{"n_layer": 11, "d_model": 256, "n_experts": 12, "experts_per_token": 1, "d_expert": 576, "d_shared_expert": 0, "activation": "swiglu", "moe_layers": [1, 3, 5, 7, 9], "router_score": "sigmoid", "normalize_top_k": false, "routed_scale": 1.0, "balance_loss": 0.00204, "balance_bias": false, "router_noise": 0.05, "router_bias": true, "init_std_router": 0.0209, "lr_router": 0.000773, "n_head": 2, "n_kv_head": 2, "head_dim": 128, "vocab_size": 32768, "norm": "rmsnorm", "norm_place": "pre", "norm_eps": 1e-05, "positions": "rope", "rope_base": 10000.0, "rope_fraction": 1.0, "qk_norm": false, "attn_scale": 0.0884, "tie_embeddings": false, "parallel_block": true, "init": "normal", "init_std_qkv": 0.0302, "init_std_o": 0.00645, "init_std_up": 0.0302, "init_std_down": 0.00322, "init_out_by_depth": true, "optimizer": "soap_variant", "lr": 0.00418, "lr_mult_up": 0.69, "beta1": 0.95, "beta2": 0.95, "lr_head": 0.00753, "grad_clip": 0.5, "warmup_steps": 200, "schedule": "wsd", "decay_fraction": 0.456, "decay_shape": "linear", "final_lr_fraction": 0.1, "batch_tokens": [65536, 131072, 262144], "seq_len": 768, "doc_mask": true, "train_tokens": 526100000, "steps": 3814, "dataset": "wikipedia_en"}
Below are experts of layer 7 (counted from 0) of a mixture-of-experts language model. Rows are named router (the router's row for the expert), down (a neuron's output weights, with its number) and show model dimensions 0-255. Each number is 50 + 10 x the weight over its row's rms, rounded and kept within 0 to 99.
Before each expert's rows: a language model's description of what the expert responds to. This comes from a sample of Wikipedia text that the model never trained on.

# expert 4
It responds to: Titles of works
router:51 53 41 54 69 38 63 36 50 44 50 49 50 42 56 56 38 39 53 56 46 44 59 39 51 45 48 64 57 51 50 41 63 49 29 62 58 69 43 48 45 62 52 60 66 54 67 44 50 52 40 49 36 51 45 71 39 50 53 49 43 27 51 54 55 60 55 45 40 56 52 37 61 63 50 45 60 44 53 46 48 36 52 25 56 27 31 37 54 45 45 57 54 40 58 44 65 41 38 48 59 41 39 68 52 38 55 42 59 52 52 45 53 59 46 45 48 54 56 33 46 43 51 28 49 43 65 47 64 63 51 45 49 33 34 37 66 38 35 48 56 51 48 57 46 29 43 44 57 63 25 49 50 43 53 55 53 46 48 43 73 38 47 64 23 50 37 66 57 60 60 40 60 52 76 37 47 59 53 60 40 43 42 43 51 48 53 56 57 60 58 44 41 53 52 73 51 37 48 36 52 61 39 56 52 61 47 44 49 42 49 48 54 45 47 45 56 53 50 46 53 61 56 58 75 76 34 50 47 57 47 47 46 44 59 59 63 63 54 48 42 70 38 57 38 58 58 40 46 40 48 61 54 56 78 31
down0:50 41 61 41 61 63 42 47 46 57 56 42 38 40 38 54 37 61 53 52 51 58 52 47 53 55 63 76 56 61 36 57 22 53 54 53 44 48 70 67 50 43 24 45 47 46 57 61 66 47 41 55 38 57 65 47 52 44 63 42 52 47 48 57 47 66 44 49 48 48 46 50 46 57 54 69 34 31 43 45 54 55 54 54 56 39 51 49 68 61 57 64 60 77 62 46 43 44 54 40 49 55 49 63 42 53 51 55 56 56 48 50 39 49 45 64 49 33 55 50 59 42 62 60 48 43 47 51 59 35 65 41 47 45 56 51 49 45 51 40 51 51 50 29 67 39 50 59 54 33 31 50 47 61 37 44 26 64 75 46 41 43 52 57 61 42 51 47 47 49 40 48 54 56 38 29 50 38 46 55 69 43 45 50 58 51 63 79 73 45 60 49 59 44 49 41 74 56 70 44 34 62 49 40 42 44 46 33 55 41 48 45 61 35 45 34 45 61 48 52 52 65 49 36 41 41 50 36 60 51 53 55 49 52 50 53 46 63 53 64 52 65 46 41 50 53 53 81 46 46 38 47 45 64 32 54

# expert 10
It responds to: Prepositions before dates and places
router:42 56 52 42 56 51 47 44 43 49 51 55 44 51 43 38 46 45 58 61 50 51 47 37 45 47 39 45 57 62 54 50 53 63 58 49 40 46 50 64 32 48 45 49 54 40 45 53 38 58 56 43 44 44 41 16 47 49 29 46 45 46 53 44 56 56 68 32 39 43 59 54 50 51 52 71 54 76 50 36 60 48 64 50 57 37 60 58 37 33 48 48 47 47 56 47 46 50 40 72 56 44 41 47 50 56 48 47 69 51 64 65 45 43 38 52 44 25 33 44 50 52 57 48 56 39 53 61 39 42 62 73 22 49 50 49 45 57 53 59 50 64 54 58 58 61 48 53 30 46 43 53 29 54 68 52 61 22 38 51 45 62 41 43 53 56 46 47 47 46 63 40 38 33 49 50 57 69 56 37 43 45 64 42 49 64 42 61 54 58 43 53 48 44 30 41 36 56 42 44 41 45 43 31 37 62 36 63 31 62 42 30 67 67 48 62 53 52 23 63 61 46 55 53 47 48 46 43 37 34 50 46 51 48 42 33 53 59 45 45 35 39 37 51 53 45 48 59 64 41 61 49 38 59 44 43
down0:67 50 78 46 28 49 27 47 48 41 56 37 48 55 37 44 38 59 55 46 29 50 58 47 27 45 51 64 66 70 42 45 42 58 49 53 40 49 58 42 34 40 46 56 50 54 63 55 51 51 58 52 54 37 70 52 46 48 52 64 49 57 40 49 68 53 44 50 68 50 24 47 37 45 46 51 42 51 46 36 45 42 50 56 64 59 40 46 52 41 65 34 54 31 52 62 52 64 43 41 44 38 40 50 55 36 53 54 51 49 31 53 64 52 43 51 56 60 59 59 63 45 61 56 32 57 39 73 37 45 46 58 47 46 43 44 36 44 58 43 48 38 53 51 21 52 58 40 39 38 58 38 39 52 41 46 42 39 41 44 61 46 45 48 52 63 32 50 46 38 66 56 42 41 53 41 43 59 61 53 60 39 63 48 58 43 72 41 44 53 36 53 59 62 37 66 52 44 40 51 46 42 44 51 31 55 57 63 47 69 60 29 44 45 59 49 54 54 56 38 26 50 32 41 43 52 44 49 62 62 48 42 48 50 44 49 52 45 46 62 37 48 56 43 52 42 32 35 39 52 59 59 41 31 35 45

# expert 8
It responds to: Sentence and line endings
router:54 39 50 38 51 44 42 63 81 41 51 57 55 64 49 53 50 49 50 45 35 41 51 31 42 66 40 53 52 44 58 56 53 69 53 74 46 54 38 57 58 57 66 27 53 44 35 38 35 64 55 45 54 54 30 45 46 53 46 38 62 46 47 71 64 31 48 41 58 51 58 34 54 44 41 50 45 45 46 59 47 35 65 52 36 39 46 54 62 54 45 45 51 51 48 46 49 24 53 47 40 58 44 56 45 54 48 66 54 45 49 55 35 43 38 46 47 40 50 52 46 64 27 41 41 61 42 53 57 53 58 47 46 35 50 49 40 53 73 58 61 59 56 63 61 62 54 43 51 53 49 45 39 52 60 43 62 35 38 51 33 51 42 42 54 43 42 36 34 59 54 56 37 51 45 55 45 60 72 45 48 45 39 48 44 58 51 71 64 47 49 44 34 55 61 59 29 54 68 34 63 38 56 62 36 51 32 63 55 49 72 43 53 63 50 65 54 42 42 64 48 42 64 61 34 36 55 60 46 62 37 46 43 46 54 34 61 54 40 46 27 65 48 66 44 48 46 50 40 45 69 49 56 44 50 56
down8:59 53 41 34 37 60 57 60 45 48 60 52 55 36 72 39 42 46 44 44 43 66 47 35 46 41 44 56 43 55 33 54 44 45 71 39 47 41 53 59 44 50 59 61 57 42 49 45 55 42 34 48 49 49 40 62 40 51 53 61 49 39 46 48 38 56 53 64 55 71 49 71 67 30 36 51 56 52 53 52 46 60 34 43 57 44 54 46 76 43 44 27 68 48 44 60 47 69 58 59 56 62 63 47 47 72 29 52 56 63 58 52 59 48 38 52 47 24 40 27 59 39 58 54 74 46 46 51 47 48 54 53 40 36 50 60 56 34 52 54 69 45 56 40 78 60 53 45 46 60 38 51 45 54 49 39 56 59 40 49 60 62 45 49 39 50 48 36 34 63 45 56 58 42 27 40 45 51 32 41 40 42 44 49 47 37 74 50 35 52 59 58 59 46 40 65 39 49 55 34 54 48 33 49 51 49 49 59 36 59 57 45 56 34 62 58 45 52 50 36 49 55 51 58 47 58 65 45 56 60 49 47 58 53 37 63 51 53 39 45 49 35 46 48 57 70 69 48 54 54 57 30 51 49 50 51

# expert 2
It responds to: Determiners and first names
router:53 55 55 53 56 48 19 67 58 50 60 47 47 74 46 45 49 40 43 30 46 48 34 46 49 48 52 48 46 51 60 50 52 67 43 48 54 59 25 51 57 62 43 24 55 46 67 20 28 58 44 44 50 54 43 54 37 54 50 29 54 32 40 60 47 39 57 47 48 56 43 54 53 25 44 24 39 65 47 50 53 48 54 66 43 53 46 47 62 50 52 44 45 57 48 39 44 56 60 40 42 62 45 58 51 50 36 40 48 39 54 44 52 49 31 56 58 39 67 46 36 82 48 49 54 41 44 46 45 36 57 59 50 36 40 47 61 50 47 50 60 45 47 45 61 51 59 53 51 47 67 44 47 53 39 42 55 51 73 48 37 53 33 48 53 52 62 68 67 64 72 38 45 40 52 52 74 42 68 45 55 58 51 44 52 57 62 52 57 55 52 47 58 59 48 43 40 49 50 45 44 46 36 34 28 62 60 54 37 45 51 63 47 47 59 61 56 69 39 53 44 45 59 58 59 64 45 46 70 48 33 39 52 45 57 38 54 61 53 45 43 53 53 33 62 41 57 57 65 46 54 54 54 58 55 42
down3:42 63 48 43 36 48 55 69 38 34 57 63 58 41 46 55 74 35 37 52 58 40 52 40 50 32 53 49 43 60 50 40 58 51 43 32 54 64 48 40 64 45 60 40 57 49 63 47 36 44 48 48 52 50 47 40 52 56 52 55 55 52 67 48 51 60 57 63 44 60 60 56 31 41 68 35 36 36 50 43 41 57 37 61 48 57 60 40 49 44 43 42 48 50 69 39 31 41 41 53 59 60 45 37 59 44 70 49 50 51 42 36 49 50 44 47 43 55 41 41 57 41 50 49 72 52 45 73 52 73 51 57 47 46 47 44 45 77 67 49 60 45 57 57 52 48 38 58 31 80 51 66 36 51 35 55 70 45 42 41 35 47 41 28 48 61 57 52 40 38 44 45 64 37 49 58 47 46 46 57 44 58 50 36 47 52 50 63 51 51 66 40 48 64 27 57 58 57 25 52 48 57 57 69 60 41 46 51 49 57 45 49 43 57 40 69 53 52 37 57 48 50 58 53 34 50 41 38 34 42 58 48 39 56 56 52 38 57 62 49 43 50 63 66 69 36 42 48 52 41 68 43 55 52 44 51

# expert 7
It responds to: Auxiliaries, pronouns, adverbs
router:46 49 51 55 48 64 57 38 57 45 71 58 46 63 43 39 49 52 54 55 40 40 43 39 41 39 67 55 51 68 66 52 55 44 47 63 40 48 41 63 61 55 55 39 52 46 44 41 36 57 42 57 52 45 57 40 47 39 43 49 37 58 67 43 32 45 55 47 46 53 46 50 31 37 67 31 44 57 49 43 45 50 54 54 49 47 68 51 36 30 53 54 62 56 54 37 32 24 71 58 43 44 64 45 68 51 51 55 57 51 39 51 47 41 59 48 54 41 43 49 48 58 56 28 47 49 59 56 43 50 50 47 63 47 48 62 29 28 63 53 47 43 56 57 40 58 49 45 61 48 41 40 16 44 65 77 44 53 59 41 42 58 50 39 46 61 44 55 43 43 43 44 47 58 58 51 61 51 48 50 55 64 47 55 47 49 48 41 72 55 58 20 64 57 46 65 51 51 46 54 47 42 53 44 43 60 60 43 51 73 62 40 38 39 56 34 41 36 38 51 51 47 41 52 50 52 49 39 44 43 54 38 32 58 58 45 61 43 26 40 47 59 44 57 68 70 54 35 54 37 49 73 51 52 65 40
down3:49 59 52 46 53 42 48 49 49 53 48 57 43 55 40 50 55 45 47 68 40 45 51 64 41 43 68 61 65 49 52 51 56 33 47 58 44 60 46 58 42 48 37 46 48 28 59 47 46 42 57 47 53 40 56 36 27 61 37 66 58 48 64 62 51 59 46 45 41 29 82 47 49 51 29 26 54 49 51 47 45 41 40 33 50 42 55 61 66 46 48 53 53 50 43 41 33 70 53 65 50 51 60 54 54 57 47 41 31 48 52 43 57 50 65 49 53 51 66 62 51 44 60 47 61 46 65 36 40 73 50 42 66 53 45 49 43 54 53 47 50 52 58 57 45 49 47 41 46 42 62 45 60 31 54 65 51 57 41 45 66 48 60 66 65 60 47 31 42 55 74 39 48 49 56 35 42 58 45 62 33 65 36 64 34 42 59 54 77 34 74 54 51 58 46 44 51 49 52 61 44 62 45 62 48 44 55 37 56 51 46 39 41 44 45 52 48 43 21 54 67 59 38 32 60 44 56 48 51 51 62 40 56 58 45 34 56 40 41 56 44 56 52 44 49 57 56 58 50 72 53 49 37 66 50 31

# expert 0
It responds to: Commas and list separators
router:39 54 36 34 51 43 45 36 57 35 38 55 51 50 63 40 42 39 34 59 42 48 41 50 47 38 40 59 59 78 39 47 46 53 46 53 49 51 30 53 35 62 60 47 56 49 33 41 40 27 57 41 65 63 52 43 40 41 54 53 66 72 61 47 63 49 58 32 40 36 53 45 39 53 39 53 52 72 41 55 65 43 65 48 53 53 42 46 35 31 58 45 48 41 48 36 55 22 53 49 55 52 65 65 47 51 49 64 59 57 53 64 37 48 44 42 45 37 59 51 48 60 44 38 44 55 57 55 66 40 53 70 43 62 54 53 52 44 53 51 50 51 52 31 50 68 50 47 42 45 33 56 47 43 46 52 59 46 45 42 44 51 45 47 41 55 53 66 53 56 53 43 57 44 60 41 62 66 77 36 46 53 53 48 40 47 52 64 50 52 23 43 59 54 59 68 52 57 47 56 48 32 49 44 31 56 69 65 59 70 60 39 57 49 53 60 58 59 35 83 50 49 52 49 47 47 53 63 64 46 48 64 32 45 49 38 54 42 27 54 45 54 55 62 49 41 44 62 52 47 57 48 41 51 48 59
down5:57 39 41 63 55 48 52 48 62 51 34 39 34 43 50 51 67 45 50 44 71 54 47 55 44 55 54 49 46 59 66 47 49 36 35 48 57 48 48 41 66 54 71 51 60 56 49 69 52 24 47 46 47 53 58 63 56 63 46 59 55 52 58 67 48 50 39 35 38 53 51 55 18 46 54 63 72 48 45 53 57 38 51 43 51 51 47 59 52 64 46 41 44 37 75 42 38 51 44 60 61 58 41 59 63 36 47 54 45 48 51 52 34 41 47 48 60 52 61 38 41 49 45 43 49 61 37 47 79 56 72 56 43 53 51 40 64 60 45 35 39 54 50 48 27 50 44 45 51 46 46 35 49 43 52 44 57 50 52 46 32 38 34 66 69 47 47 64 55 69 51 59 53 57 52 49 34 56 61 44 69 35 43 46 33 54 55 38 41 45 39 49 41 50 53 66 53 45 56 51 50 44 50 43 39 43 39 68 32 53 62 54 64 52 58 51 33 40 56 48 71 65 33 63 64 45 52 45 44 58 49 64 49 55 40 42 56 56 48 42 59 30 43 49 49 67 26 64 47 38 47 44 37 46 53 51